config.yaml
router_score: "sigmoid"
balance_bias: true
router_bias: true
scale_expert_input: true
lr_router: 0.000416
norm: "rmsnorm"
norm_eps: 1e-05
dataset: "wikipedia_en"
Below are experts of layer 3 (counted from 0) of a mixture-of-experts language model. Rows are named router (the router's row for the expert), up (a neuron's input weights, with its number) and show model dimensions 0-191. Each number is 500 + 25 x the weight over its row's rms, rounded and kept within 0 to 999. Numbers have three digits each.
After each expert's rows: a language model's description of what the expert responds to. This comes from a sample of Wikipedia text that the model never trained on.

# expert 10
router:492517526548529489458482511493473508529499551537530464495517499532535524487508465554549498475533471458489493506488473465518463560532503456510495516474470499489501509493513545510484496496508503516590503507475489477524507515494505484514492506528492543503511530483510477455503525486511476502523491531507503500510463502525515499484492518499504482492525495489522532496492496494526539465478453470496533542477491517518472487526487493505511501533552474478426478443515496496502502488515467492497511498503512474502489525526482498553473486517439541497495544507480461500495496477495489443
up2:527494483527467522509474465489539489475479503485551493511524504487491502452487468536510533457468533478525509498523490521541523467485475491502470492507468496474435449466492460506503500472543462511532473509510488512510452527507510491461527510494507496492453503488507528508493511529522489501493460481514481511533497515479501468522534469509489482470482477471492496505488473507460469549479478517533477501473523527511534483508491454485495443542508534485498468534503524505469497490530441530540490480501493526493474534474501510471496505452492460494472522498523466539486514443526476490
up3:497461483495498543536470542541542519535546492527555461507476466525525531474488484483479488521500521481517500491480480461474478494483461486496506472535489494482503495496529497539537503498479504524479428507502475496487515444501517478437521524494493491533511527485472514547528543502504525508538559478483509478534477498499521458496464512534474530483526520505540503514531500511563523497542486456496488485513513499465487509513491522499508485446472524501491520535512518524491514507529461527496474502491489503492545496483518510495525474522488480513484530478519543480465513472470497474
up4:493537523484517507512482513488490522523494555504505534501485483524481517477500500511460501468473537505482529517529535484472505496544495497473468492521517498449513528547478477516531448537481475486514491463467475507475503477501509504490470456558478478475495481501517480518529531525538537437482493494499521530451501446489483550526491498489494512455492491513555477547552527498494543489504474482484527445491502509521499471544487485490481499472531530495512497519519494515494496503534513496496512541468487528469475483506500480516551506530471486547489536503478481506500481519484450473
up5:474539513492522513479514491474500445491500554525525487468505475503461529485505530517484507488518458497516523516466493505469505491517515514512491506515504481481492453472513536526494500471516503502567512512469538544506528517444446510500495451473529515491464525527526485478503510497502540498509502477534502510521468505549467526487485512534473504483515462484506534489513543448507478455521480546502507448504478526497474477509468502493525519523499566505489484538525470492517493534522455507504504515526516478522478451529496515545473536483521521501516495525499487519505517467469448468
up6:486461508477454476531473519580516524502500504545503526475485520538494524475516484530489483511490496484498497536530506473452501511489481475518543508494506487546536505506512465497493533495460501484451519510474517502502523493455473492514526451523509500476486506481507525493484494551475511514480507524529498491490537510505459523477452496488487490535510468491469491472523494517496513523512470538483537520427466526486549469483460504492489530532516518544467494505535471463519536485516493502514471508512518454438516503463496523529510517554481517532499468524501498497465510483491488521
up7:543473510504480507492526519499487509484535504506505458456513495537502470540495559497461502483437478499468507521494461487511530483495538465452541518483532541470518511512539501510478484528497488486552493529449515480514509508466473507494430494460503515525478498525508482501555519526522492490485489496507472478462503510504525491502502456518480518517504486519467480512483441482468510478466569489456531529514507501499506496504516464520491497491469486524488502510487465525504569534501511498476495498514513512471505508506470467521492538491475509456501568494496475514526473500471494499
up8:504546518477520522499502457502485505512474505503477492504558496496528539535504473531458530503528474495540484502486487504521470512514479526513477517449447499524472509528509501510452576465453496490534505498496520494511546503519487555491487495478557485491487523503496491496469492492487553506486479504485508474525507485500482493461519528526470489530484479490513513534503536509505503530470460494491513480497499459544512491465497506500468524471472488463455503508448486496529547469529504506494481512496484542468442502481489504569496457470508489505495526495508491487436485488504472484
up9:485483478506567484507496515505502521510475505463504481494484484549445445486517509529518517493475477531499504481476440545487471520477527486522535459499474470500486497471493533499486517500530532508519519494534491493535532466517502465446499454523476518493488537482514526515505529495510472506549532539514546526526504503496498522512509481514514454536508483511515494489485527511489496515509491465543507575465495531462505502483516485504520493511489482464453512521517502513467501518504522493524496479513511483542508439451522499513479523423495503488498551491477496534500470512516496532
up10:532506536486502492447506454499484468554518503573498514465508470518524515488525521497505533543505518491519559494498504546481538482485488500496524535484454505479515496485531496472528480490468541514530455540522532491486485500514472538477501504499481485531511521462507476505487492498514531491488491461432494513476489495465510458517479489452476556535475500523513507525492518493502525509499482514483529484518493484557542494501516476481488548477497475505512494512508516473478488532462528535492492545503496493525546497467530481481514480452479531482470527473469479532489469474502503527
up11:498473493510515526524527499537479514460499511515468503522488542494501436531519518502463499515517515537525509515549530482499498489496497505484496488529467525488544499507497527493525505516520511483483543536517547527505517475477497477494519484499456510479470490501505494539459510548507532472450523487476513531473525553501498503471488509480555481507515462495479544531532461513483533520490471567491530500500471507492518483516491527540511502518445474473467466510477500465486493535493525509513505509491547525521515481483496481518480538467526490452484488466483556511528517457534515539
up12:514506567553517508537484471533477485479454492525528472515536488509533503509535452467493518491486506517486508480500502484528536529489521498523482518462522512525505528505507504510518511481481498497511552465511504493508499512447534543549485472574472487531513524530496496451498515457531500493503528502523442498473477488505513507475478467469488521492536484552490544493446532511535480506541517478499507527510541528496532518482490499487516503505491530484477482466504519482509491488480459514503476512492475503521476506486472502498481477511500522504473491446482470468555507516530458454
up13:534491514500533501537465498471453473521485519493542516481480516506488548474506494475483477496497511523494517491478527487511499498510500461563461465493504534494484461507543519501546479442510540513468506482500474483458466476498477511541478504505529487531489507542514476481517552494480488513466480503469528525519476492493493492496491490483460501523550509484504505482475528510522498498496513442527483486507482519512532510518482453499538472546560482549463487499472527459495485543498493542506479515499486473497508481486500559506449471511507464451528534496509493499461461525506487492
up14:488492511478478482518506524509479554483467492523457486478494523519480516480546506467461467514520485461467521469464549502476474470507535514495494489531533483495514497524481467509453507477463473496522478491458461487476524548514511472495520489505471560506478563530519487489487519460504490476520525518490485475480487485529457515488507489441520479516488485490518524467467517512516483557485498534516492540484474524486471500502514464506528530500496475513505528493517484471459521528508525552496476489488469502473469538459526527535524493506509473472508530482466467485557517500474506500
Description: Word-final or middle syllables of foreign place and person names, such as Bagh-da-d, Taji-ki-stan, -ović, -ić, Friuli-Venezia Giuli-a.

# expert 8
router:481477516531502488538532504467502546528487507510541488491531468563508484545526491530468529504499486455481506502509491516502513489477465519521525484515486481504525516491490519525516507500533480483480486536533534479476495508448505488500509472498453544505514491539509499493507492448529468504540481566463502519501521504463490487482510482452526484503515525513467535468478448517526490561465538500519488503484550486467463511530445520469501509530469491495505497487459510484489482519510516489506503486502495509532497487530490478496462542481520513550448495499525505467463525500527489451
up1:533507490490514560524530490473445469521523489454508499514506459510508503526534503510448506519485501456458487486511467491530534514510509452510483490466506501535470533501513528521496517495492471514517505501555521454495498511483512504555516500492498500510533497504528529514498490517488501495473505539482440463481513531505498505510494494527503463482515520517488515487432449533477530534488500469517507537470480518490519464525490503492514534498505613492468566480517481445520489493510500516472478480477495497486500455508510509515516468516493469471503488496516526484496527505479510499
up2:525509520512476493502491498535496525489544563527474514487529512490517485552516478507537538489493488520531520560475473579491521480466470518471519480516486510492471563501527522499513529485493536477525475535516467463501547480484541457538519506482489504515481506502525460482531471476528523489516450468502528462533488468507491469467519477510505510469523514498518498488517491518548482514512531504487550523488484483489489502501481516440467451492506485482474441500507476487482473490496478498487461477494498492487513500517461499482464528522528515477525499499527478513495480531459491492
up3:501484518442501474502510474520486514544500484517518438500524500471505517490509513508468482466477491501485494499465549515492527478507438436455557522500545520483489486504491535474503461517554487494501498525513495499526487429489473514501551494524465575527511502510516520499501520520543529524490498504506555526461512474484484495497488527481528501496503529514491495510448481521497512499487503509510523458521492481510542468556492485491488481499495534543502472500497529522502523495474495483474475487473458545502482515468517541491481502506463507450464528498492498493525514497486482531
up4:453516511472532451444526480455517514516531452499464492455492493504530537521514487519558504494453489494500483516503505484448478515505484493503492497479523480505516531524513514474473474493516526534485490488495498464524474475471488468432506466491491508510511483468502494536467504507466503457541496511467508495539499503468481519480521504526508467495468527521462488508486496489542483529481489497501520475481546503465492459481516471491476569468528522516443481504496502444478531477469506492518489511520478526533515499466508515496492527496546528498530495515546530483515500502551477486
up5:504530511465493507524529481494543492479487523535520512513476470459507517522537494518498488486500483456520497466462523530478532501524484477473499490508478503487476518446492501497521519536516503520535567518519517483506506488525507491502480481470468508489502486541514455482485549502528573535501457531485511514503534507456496475473493524520480527498494506519504474472554530519515498519531504484479508497501499500453487467495489496482475479537525518515448491476519466482559491490514535442478514531503526475526526509511506503544485549511515476540488498486479449512501582505501501488
up6:493480503488479523466494447512461541493544529478521465522506481494465518494497513512500511507520483473530545542557477472483500481537520493490510492492495492523535492502498495497486464506518489515480486532525524481510550490503468494518499484502526476463510490520505516509482507496477479436513482486516482470516492507511463485508462497526524520478495484470430497490444498499540519471503499496474503499456454470485497487478495502446458494485539458534471532554504512424474519509500533482466507505496497503540505467511546550545479503525474530530509521505523508513484452478501530493
up7:487492487508464472509526474458478578504519499495494464494525512505511438502487478454490486487490483492518498492501445504504453496445511502490522482451505525463523464507531536471486498527491511492475490494541493453452479483484473507521500522527516513557520567513495495533519449525501502512452478492485487529478494517494482503507469486476466488471508444528500484527508496530518496533496496454454533513507506502525488504522475502508530535515519508449477475477502500470533502521516498453489501482525504484496492517512531475519511506523451465512491507524525542447470482501499474526
up8:455520515479517488564440506468444506499457487516470516485501534528523521508495486508478449540540497498514524492505495513511499506501521496499526469513510467478530476467512453499504508490553524503490507504524485478487498500444501478513486513537555466443491541518474489525473535449480476483486495521457527466475516517449458521467498476518480480501475487533478534498482478488529525470510491478472514515538481485504490476447497470488475558518512516515536486501536523495491509475521478496504523481523489465511460516502502538506486488519518478555519495477520489488508481488479545494
up9:475478535533492459541472457464485488542516503536531502510525500558468502468461466498523540471515479508526534507504488519518490496489540503508531487487438493496495476498517530508495467510496508548447505539466521496489474508524504556489484445459446507494507509530517546484470530468515526480519508487528484501532478515444513495503498480477438513503467517522498528486482486478524516503496511480473476482490485568478500465459488500505486472457457487525510504521482516487524497495512521489525492513492495587520504500496507523501475476491493494507490477498485530493518529488477478501
up10:483526521545487519504491443464501478520503497467512499499481529455486485478539518493453463497483493486520496531513458509467537479515519471492552487496536528433500527522458500491484477491541543519469502485519549540520504510528510504456515468500466468479491501544509509534512488483474478477524514554496475505497481491464511492487480492507502454521494504502492505493491495526498535471518514549492499506490466490500490461519517495491520494503539498556506504538469496468448419503517480498554518491485493512518540501506528476498485536535543503472515483515459453488504518495505503514
up11:532541528505478514534541479498503516464510500549510447535460480503544531514490494505445462492514549541478467490536521541499500498482495493492510487533497505479493497466518518514509567538457470468490533532490509518493476497500495522473514516505484467463516518519496505496552528532492475558477505515533546490517497502493548462488474494520523515512501507495507500470447509503464511453504501483494520476453518480491496477453530474530522491502507509520511521506509502502534502509530510471498481450488471496518546490501511479524518526486542473521463525512485536515566492484503526510
up12:502507525476509493515504527504536499498473555504502504528504479526490502476539514538477485506486481471476500474524518508479492499522500498481499510465502502478508468537468505506520427477520450521460500522558483535514520490511454491508533506463495530532517573487492529503479509463507495517518475490528472490556458507490512494507539517498519479455480471534455509494467481535472490504493467479472490498521503537540540501491525508463466480535494477518476483541472517519506454491500468535474529499488517547465481495450472545509517459500526505495496502474490523541494514487535521466
up13:474484521550500533505506470498500505495512479499478519521500503525483492509442441482492543507474494519512489502510520498514481476495487495501475497494512510548497529521518491489485478462486511499459472549521534520504463516486490510503429531487491535426444478503505525483518510487460528505523514487485439473474489557503511498448489511466513490557504507528518491475467506479466560475492535509493518536500522518507477486485499487532507519473519498513453508485567487513487474485511466480509540479487480488467503487497462479533498525535475530543510486466536470506476509507485469510
Description: Capital-letter abbreviations, units and digits in codes, dates and stats, such as CET, ATP, APG, kg, UTC, %.

# expert 3
router:518541509552461528479484497523484522489495490491477501512510502492489502493521492512505465504541472481492535499473501488509505537516478554506498507481512505518506528550500581532452531519534467470492483447528485495466516517491508503527514498520502490488452491478503494491500558522488535466516520512487521518484516530516459503463493540522498472436503520509483548518482485504524480534472501506495577459497508485498453447532519500448470516519481490496477483496515485471500531494504514497547504535508541486521529496527509501497484515498481458482525544485510498517496492472502486432
up2:519520504514485526502520474497552540513526555487534515521454467466530461523490510466503480501508534453487495518510535501529465474527508516509536519530482499495494472529529517491433483514451495533517527484544500523494502517533492495524532477536476450469475536502541473486523504476512535490543498493462491541487516533501507535482511520528482507491529485465467507472475500523509519527504470477461522525491503480466525506493486503521475509433471511520502524517463510497511488480473536490508524531516466532509489545507512514536514487476502475521513517508483551460513531497482552487
up3:477478479470516494475504477491483493488544493551528511464494514509499534523497488500500515471475488452467486488523518459450476495531533499513507492516462459522471494512528497563460555465517496477499480503471503540444485488499535467492513497480515451513493499483494488542479508504503502490440470527505530492488488487494496516520488498505498444478477479537462495454493466526528497497510499526500555503462456520473500476506520498439527521516487410508491524501510493484518472493489462492487490489532484484469494484491487496511465530514496532513552483524462529512537502512470497505
up4:465482482533514452520502519492485457512522460498504532532539485511473500512538521484473515492540537480522560480445485499507489506493503508491508477536475492547510469534450481521534506518480535489491459518511490473485503532507530504521488467481528493438497553505512509454482522452508464474535465490515506481463490507527524511472494479528508485471512472491466461537478504458466478495510497506500474481528494507508483477494526521475517521481483496504467476494512538487482550539487492467541497471496518505488474483494483531505470502504466456508519525518462482526498559542459485507
up5:529519534511493516543471466497500432498521495491499533522515534507478468492513486483548490489515481494491505506493519515505504493517491534532559492532526492496470523508493491511532506444489527502527493477571494465476491484471489518533488517512491519525492452480543515519517469505493487503522473520533552492499488509466479484523509484493538471483493515545488502450497493507522486484502488514519484489499522481499484512499475474483493552494556538510432501469501472530498468477497506531523461498528510539466501561506454509493505486477535525466497528509548515500489468547448539511
up6:461527497558474457510473474472492498574507478451481499510489485504462486498512469460493479526541511496508530473471505529477492500535485501475478503510480457528521479519547553465498507513493470513512478531481525495521527513532474477540507491485509514483480477475490484476457454538512452484468530514546487486519493492489483472545477536489487500509480471527530452513503513524475457480507488493502533527470503524494513494502513532468474522488495512469519468474526482481502527520516497447483464508527490441483521509491513539491525500536531512497479496502488447541523535497519518475
up7:537481518453511504472501538500462504486519550511532530510473493527498556483461510523525515528543523507496486523476504484501556526501542527530501533474538502493476467567469500501476537563487481468498490497481517515496532494520532472500511484456494510479484550545497500509525543504487494489478463474480508484510502488489460540503477499462511484497461496517510525534495543543512524515521559482492508465478517518512497468525472474512523521460502513526481503489522544468476516504496495493544460521480510515492499497505470476491519503534464448498502493465504475512543483507517476532
up8:459494523504502571502472490506507479459528521492543496486533471485495495518494483490509473528458494465488524456545486511453497472474482524523487469473510469517460499499501505504520540473502484536478458458493493473511514476524461496486501512507499529510517505531485511480525524518502495442467494526498469482485498479517467493567491538506550528474532466464475506453508548515511468496497555516538498542525477470516501521495510484500479531550520489472483468527481510495526468488495515470516510492499511518517533460513459557547501502515530513479508485490495522502484550508501472480
up9:484494510507491523470528479513513497495484532507494476496509503532503482531489497548498507489505483537422460538524448465521534540495475482490487484484531486493490448526505518555498493501486471493486473503491519470541519477489492502527531483493523483485442466453469518486477477521518481526486507501529544506493450499519471511511503467519501493478509495534530498514499484493507495502432522528487492524466491486444498513459528415546514502485490464509500538520484546481544499490528518520540475512526495469522484482513470503518481510489508512544482529497486491505438484513500478511
up10:524463512486480482521493509495485469495495518482500458482508477474521475497487522440483461512521515515500496524473501497497494538542490500503512495507442459481500524492471492514494479474468484528479489509456512472474480519539487495505528480506500490501545515518485498504492513509507511533448506510551505481554481523523531523489538486541483522440454500521490493475507546455484504425487485486443510448562502529477530475514485510475505487464544506509513478518487516459518504534488516515491530515466536482499465465522517528495529503511543474506487508489541502464517490544502513462
up11:523502511522518488507518525491482492513466496501441517511523447499489489533507516504446505477463506503499518466531542463494496467523491543452490478480506439457474472543481491552485562487491452521460466498470481502507502534445478514488502483531485512511517529495506504498490465503535509476498544519526485528502478501532481486450492506470503520531490493483480472514485493498455494460468530513512511514463497494496486510483500506494531497467510489492505442464501459462467492528507527531503467509491472496477491491540450528507481546522509488469535510507527462487478479489552516518
up12:466498513540556504466499463498531505484486536512454536468534507485469501491534522519494518522486471456513497522516489478550501471437490522460480496479534492507492531469507493509555517514508520514510505505463496469550494495515499483481469548469452530479480493519502510534491518471499481522488452498459531472486511505460523509502558487523518524464498500497508513453521480513514550499526481496466471498490532553518488525496524496539522465517486522528495463471494534509478517496470532474512523492497535485488471484462476519516552496545462506535509485523489480479475482492510512479
up13:493516468543518453530481543515477561513508536507502554524527496527506460489457507485524513503499530521462489504485527460482517547517564494494512513531468529444494486478475471510504489531501494487486522496437527504530521549473457495534503508489539482486515495535472521476517461482499491517505472495508487479499515513486507473522511501476477458472464485519495466527490445480507541467522481485540486517491499470461485507513497461530509470529489511528533493473475477554484511485482476502490481513495476517461531481503469509549485474531528495497513479524477502511545495476520515516
up14:506490510490486404545534502457498441514486554522514547529479448488516474526484519446514499533587473490471534496469468511499506479532455514445536463547512520497490517501490501477477498547514550518483503492511515534482514489534475528480518466528481484477501513510531525519470477477483493507489534487518492516477455488473486501475477494500503490500511484540487533511512526508495491510488508484517506514497504519513493500489505502472485464477509478521494469550528492455524493531498522492483525475488489549478463526474468496502521480501494496494489511495509495455482516508541517495
Description: Surnames and name fragments in lists of people and sports tables, plus the slash in coordinates, such as Brown, Chré-ti-en, O'Ne-ill.

# expert 19
router:497540551501528448503530479485514475537471497526523496498482460504459475470512494478526521522505511520494505527495482469510549500536508467496496518508532451482522473514549484493493505471502479528528511475546507529463547504493495436522508470479487504516535520506515522539503504520467437534483524466507517526492536502517523502477536456509487508486514534505522519504471480508500504491490496462477503540458512512530473454491511524486499486519513483507479483486502502502489476458499488522540482554509546501543479530494490522508474517469494479542485466465472483526498515465430462504
up22:482491521522486444522528504497524471517482526512484492477538497534528524533498553475524518476489529521490521486548469514503512523513478509436538522467542511500503508516496435458450452500480486527523541497520501469471561508525516482529519466517489537506527534500504519520468495475519479528541497473510520515486447501500478537541478537493460513469468496503501432497509495495498480508503494512482467545551489507519486468487496480494477528468540554505471450480500494484490511459503480483475502488499488494483514491485513520494474469496535527512502497509504498475499500516467480469
up23:505486516486483443484484454543537549511492567488534477554504518484496491514505503489517478477522489501525507521566551493530516527470483536582531501479533520566522524507528496511484508501494493460500456498504478491507511524527522476516504478510532506513494471486520489541514526516539489494509464465481493496500482479499507511458477513503535476542471506501487511466521518463485488502498538495513470527484491511512518492500523494503496504484506465549501500537472477468470489542527486510511465517515466521501459457527468458508524506487472512472515521487448495517508487453484508515
up24:494492531512467515536484475438482525495487534523528517520534490469456508495503492517499507513522545524496413526467475535491485468496487521491504500509500521479500538494513473493483479507452465501517510512516512503530481505440543494462517477540490499503493498492516491470487452505501478533534548474533453491510485498526455472497548511474487528476458486496478518472502509485482492514496523466500453533504507515490495474500504495509541531508452482512523499530487478505474508493518486537465497485462514501485513489445516522470515515518511494458464467546531533504497467549529520543
up25:527464512550475489509532492507502515554557489452505521461510518471499429522504492529449510477458483468492517493492464479494513468532520475514470536473548488456482468507513483488536505476525523506504499485506498533484504504494491511489527458533526481511453477499491482524492461523538470528471469498479510505557510503459493524488532507478529516495528457509505495509501475477484505497551491529485484465495511486462514520514494518502492481464548466534479498501504464515488531510542491466537528503485480484491486458510506539538527475551448488538488515484509527480515488487511510509
up26:492485491527532476522485506510522467539532513448478501494463463484470473461526467490501523498538515508487495481497500499539494506471521492493572487561508464513539524524535484496514470546478515472518500495540503498494491512511502520506463527481496484501496524470494499508518530498526487518460530505519588541502530507462506510489531480489472487478539473556494494492490484534489506475490514518522498495470521533507516484493478540465529475442515516516515481485511490486496533510531532493528511469475524477539480505555500470485487494491457515499515514514451452502493499475448531469
up27:512523522508535494476500503539488482541472486508499476472510500474500545519484489513474500542533509522494519470515515507533531465506513479516515484480499524514494472527533543539498471553485499453523471471488548468497443557541551486474500484434489507484440470484475544510511499527489485470489491520552470490546502513540495504470474466529518486497534475537534466555493524507491459502487472520518494529508517467487478496507494491482490478487566509517469480478501514516470486508501527506500487525511516470496517501477509477494511476525507460521516464505543465522503497499494474519
up28:476511509469547494480510501498511499483512475493534459545534536515459568485481514513536484500465497508510497538462504503491526452536457517466506488533486524551475518512472503465461516518495464488492461490504500515507473489554498520518509519524485507507458502478519488482451532471545469522438532532537536548469499534455521457488529504526463490502493491501520494500522516494506501468479454493486487479508476466485513502529536504477510464511491511545522456482436510509499515499484503505499518522533481506482502534524514536501495476521512504487491495518475482462522540529506526513
up29:487506524516500491516528448506477501523498496509507490485434477482422488521471509460478502540520508514540482502501509513504495524452493518500499487502522475497517476458469498494471516485483462502487486535469512478466432496532489513519480475540502502528506532519520506518460490466470507512480516488486517511479548491501504525494482533479484451531501477507516520497477574487468511444481518519526498509479505559501496481499536539539490513525470552487497511503494532495491530512472521490514503493545520481494504510470474531521494477480494509495502488504536527527527443520460510426
up30:475509516509496491477491495501505527468465498494520508509506504552499539462537472463521539463498468525507528470489535457496516506489498511531493467492497475483481482505516473497448538450500507461494496570457526493491542519499455441474458488501511464521528503499535510480518517521535513507495478501550430532499522490479557470554536511481510505517514493509500475509469454530497513493497504525509503490550512473473532523497492485463498485491483524527466474461505524521521538462499463536517518494544486519509524518488503513490477497482469492513472491487516496507533485538512524529
up31:472516502552458475553496475473535528514526506546520499510550501496479511501499538468469509493504482473503512522481484474493502501524495498513497496482525519558431506488509471450482517519521508479511506505528517461495473514456476521486480467531468497525519480519522539493515484452507533516499541525483452511481499517460488547540536518509519485500477517525493538521530492549501499503517511495482517550490481545547511488522495503483520474499464517526498465500489495531491480478515531566452501530504488524511550522517511479459524461546497533516486497495551503477497510503501499520
up32:472526506499526491518509501525464476529512481556529518472491511458476514513527513526493504478508466460508531456503484512515499452504492486489547492501500466509495528528547495473506521478494509533517487524503512543497536478547469522513535515512502515498480513489516507505514533494487493482517459485524517497534502481465565542526517526511447510531470522512532511471508523534472474502493568500479448491499527547470506525518507526472471498518464500495461475521530556515526480461520536489507478508552486507468509482501493466517491491481455491518520524539482461485529495476556495498
up33:517552515496475506514542509478519478512519534498509525499470540460463486432468481549541454512495494525503525489505485525472528528505495502541514546488515472509491482494474510494504496480493518537537522510472532524492493538480497494519470539509509538479463507516492460446474515497503505497499504514495467508514501494523528463481524468561494488488511517489484501547515484506522493471492503500568524482493502502447547478485518533500504456548534481503475485492516497465506548511523495496454553490495534480510516503478494516484473483518492551458501519520506494479485510462506468559
up34:526460475512489511567493513502482495478540480471486504470485466499507510461513535492501476506480524490536506518470510523526489482550507492501484496482451523497522489474529494540534480542479487471499489512493521509525521485487479505511496431554481532507477512495541471480536515478447514515498490480482455521521496463513503494468529509515473466515459534438540490519510480486527514475531481420542546461455517521486524485481544501490473491529449496516481516504478458458491500483479505503472525521498487477492517532522541518510511498522506492511522527477482485489470487491503480516
Description: Prepositions after verbs or participles, such as with, by, for, to and without, plus some word-final pieces like pola-ri-ze.

# expert 0
router:552486529539486546490477479520499500540474484516540481486462516508470546501488462456483493547525523475471510489495460477488485539528466451531491479503513507492511480488486523542501503482532505483520523520503498511488524487474518506514500540470449513506497472499507528485499528518498501529499448516509473491511499494521507465510531453498512488459474477471525504463513513536468502542478493468505510524456544487513458493525515495472510500487485512535470478480492546492476525561519530484473484482541526477490510513515521521539484496503530499499474503483539453459465554467499457469
up1:492543540514496506485512525507498471508523535491534546518500500530523533510474501484483482522506472497493500574493448537476553466450486535514516534486513518509489475520508459517487504455478476476465523531502477494504516500475492493542534498487478453496501468524549488491459533451541505500457513534538491489519479482484508486489501496466495505449478484491489445511478491525488485492504558479495536457495504507509478522451492498523526467507471517503443492520487510498497533493519451518512502493553459512484485497508506547507486474516535510495517499499514492520491502495432509476
up2:501480522498516521526503473501489464471529462489509517520520504554513496508511514503465507540486515494482507455533522505483529503460491499507490508503458499473500519551521534547485485486512541478507498469504487513453478479447474509495514545481460520472513495430531478541442496461520490498531498515465540478467497479500535506548514461518475546509471457506518495460532515532512506512484495503491468493484507497500474506496448503510501510500520535517490484495506490496502462492479503487530497535507547474510523487430518420506522511500518493462516486511542503521507535502490516458
up3:486469484486491527493483553496491561502520544512470478525480510502454485543551522500501514557482461498496515460520478469482515472508474504491501513509522495515521500512519513482516516496466554552517472513497450465493498446466483475495540506503481507480519467504467504506475484514527494511493513483479477497493507495481518476510494516516527459474463499466504447486532522461520469492460500523451511470551505527511485461471532546517530466499506450490464486525485511526479511521524481508447491502500558506498517496544504531520477504516499536520455524508488461532512505527515503496
up4:515512490501488557495508500449512508484502520501511493524483507493521532452465489462481537458495483529503487483487502503553469547499476479485485485501468525479542546516513498480485469495471508501507503511517502549495522523485500489504530508508516506494468500466488435542564513517499460484501498526505423497489465505553500449502510525520521503460477479480535518522536533497560503519539493529458541515484476479487496471464480497495495495477511517499490515515522512517482507503492465503473526508498472495458463479512491496512474497557464497523471503527493489444512518489465471447
up5:534525451508504529510537513490483508495529537462520486474449483491470548549502476488515489527462510503445563493541482501502460516464470428522468478517477489476517506493527481523501517494489486529539475492540487434457497527536527464502470474476515445510493530490505514499497546525493527518535493482523548509490516501492516540531505523509483479513509466504503499550510504504476494505547501518481494487480468511494519535485512466508505479474509512521534483438482503508504482512514497478457495494460476534449493489497535485507502499526500467507489517491484502491463477523487482503
up6:494487486520543546470503470499510486542507492526469469538502451536520517500517511447549451523540543517431462507460487505463485503530512570494475519519520489516501469484539514482517507505479483584488453509509541486491510545531537495507502497528514492481512497520490515469493512497487519481481497530469498496522511513507515473498460507497470549471483521512515535488525464470527488509515505523520565486469515504515509542489548527481500470478506506512507482480498492511521502489528494460503466478481500500475466488483494508507487490490478485502542498493505522513565465490515515485
up7:457469518482480517489508471497510502487471488529515501510533461506467453506455495474523548489539535515498499544521514470549535468526536481502441481492512494508490496511469482498492521508492453523534453494507514544548485521476486519530516521543538500476487522501497549480531487497491497489490478540475512486504501485521534465480481445500462519522527496456450492509478500497502517475510520498536499517488510553525500484519455498488543489507524499485493458521485471480485510493551478509521532518480488485540523519505494524500515529502547510478501527533499482512482429487470460476
up8:483474470486483446494477508497528541474481454464511499450469502498463496526484494505553470494479514493548500515501468486492518516461487478540526463447522514516527506483515518463482489470480487496494462534469522550512504522531508528494504501540518484519455491530484489462516468503494482463501523510492491530486501513512539482560504495507480489552493477482504494544472477508518506519529528464552495539492508463488526483496472478501499490519459478503480506493520478513496488454498494476475487468452489517492547532490507504462524532522456531556530511556477483499487473476503473496
up9:523540525482501505550529519480484430463521527507497480517503491525513484530493465524525493492532505503509475507510495524510511528510503469506515491455495521578520495451492548511510503532541504507456480487454515523510472476464472467487520548477518503528498555486482499483502488470516508544482473484475522517480484477476455486564488509505484479523522437472489507477510496484494522489516471503485525506482500476494495500523478492540549506469449538500483525517495529485487494500526474467495501482459491482485516539542476455557509512493464523510481511474522466480524498483491483518
up10:488541495483460511490474466493483474506458550531439483470483460492530477466471524499518465494522512501505506498480513503489535518480496475531515487511510470505541555490517501486502504461520517478507493484499467446479482511509461470516490508506528462496518497491512527473477484478483467488475533498515502443503483506532526514471478454455543471480554522507455505513525507485537501526452493514489496496475549494490485500533480476541465481493529520515437499504461468530496478520526501522504416478516548494521540518489489497505515489490513513510539485502503484496504535480474474485
up11:483537506528501538560477472497499496556469496517498552500508491472496523495496520531506503537456531483541472504532540530474506484477501516511503481533505507506444528459523523494479477430514493472479502498491482533525534500497502485531490469518493476530514560521525528497489489466496502522463501463508473524482495538495479511528502494496483513523519488466508548499481549511465510489498500486479513472453498509506482466494511515526467460506499419456518471480469464545485481460511502502466495469535512497506474522471519511471479509512513484528456489500468486516501508477490469541
up12:537495559486483475489510473510491509471546442453494513524472497501471526474512515460483482524503516484499541481497465507466550492474499480478494501502517476513543509488513487480485502508520495468505502538523505523492514476479506512423489512481481518522513501491490525513534523516535509470530477485493534518491495499539520494476503491492526490524496511528425536482516521523497467483484501491531493485495504446484535497520464579504520480498453500475504528490512490479491532513521534461493472496547451493491572510520545498523525500480510497508526467477501497525517478492548509448
up13:480513495485548487518520482502489486471445500560522490494501497541495500472507505497534502513475506474554496472519503464520514479532493470572475496504475457509486544531510539442492481476462509488495490522487519526489476486461496514536481504498468526483518485526473482497507481438497518562508502516521537531486484488532502520467488466463545536473516512485462510516493501491491531461521546480485526487508493502494502518491508506467509505492476476515479460513479536548472517492465535515460510488479448509542487482464482521470469466540509471499540492476524514483505509506470493465
Description: Consonant fragments inside names and foreign words, as in Hu-d-dersfield, O'Connor, Up-ch-urch, Ni-eb-uhr, Sa-x-e.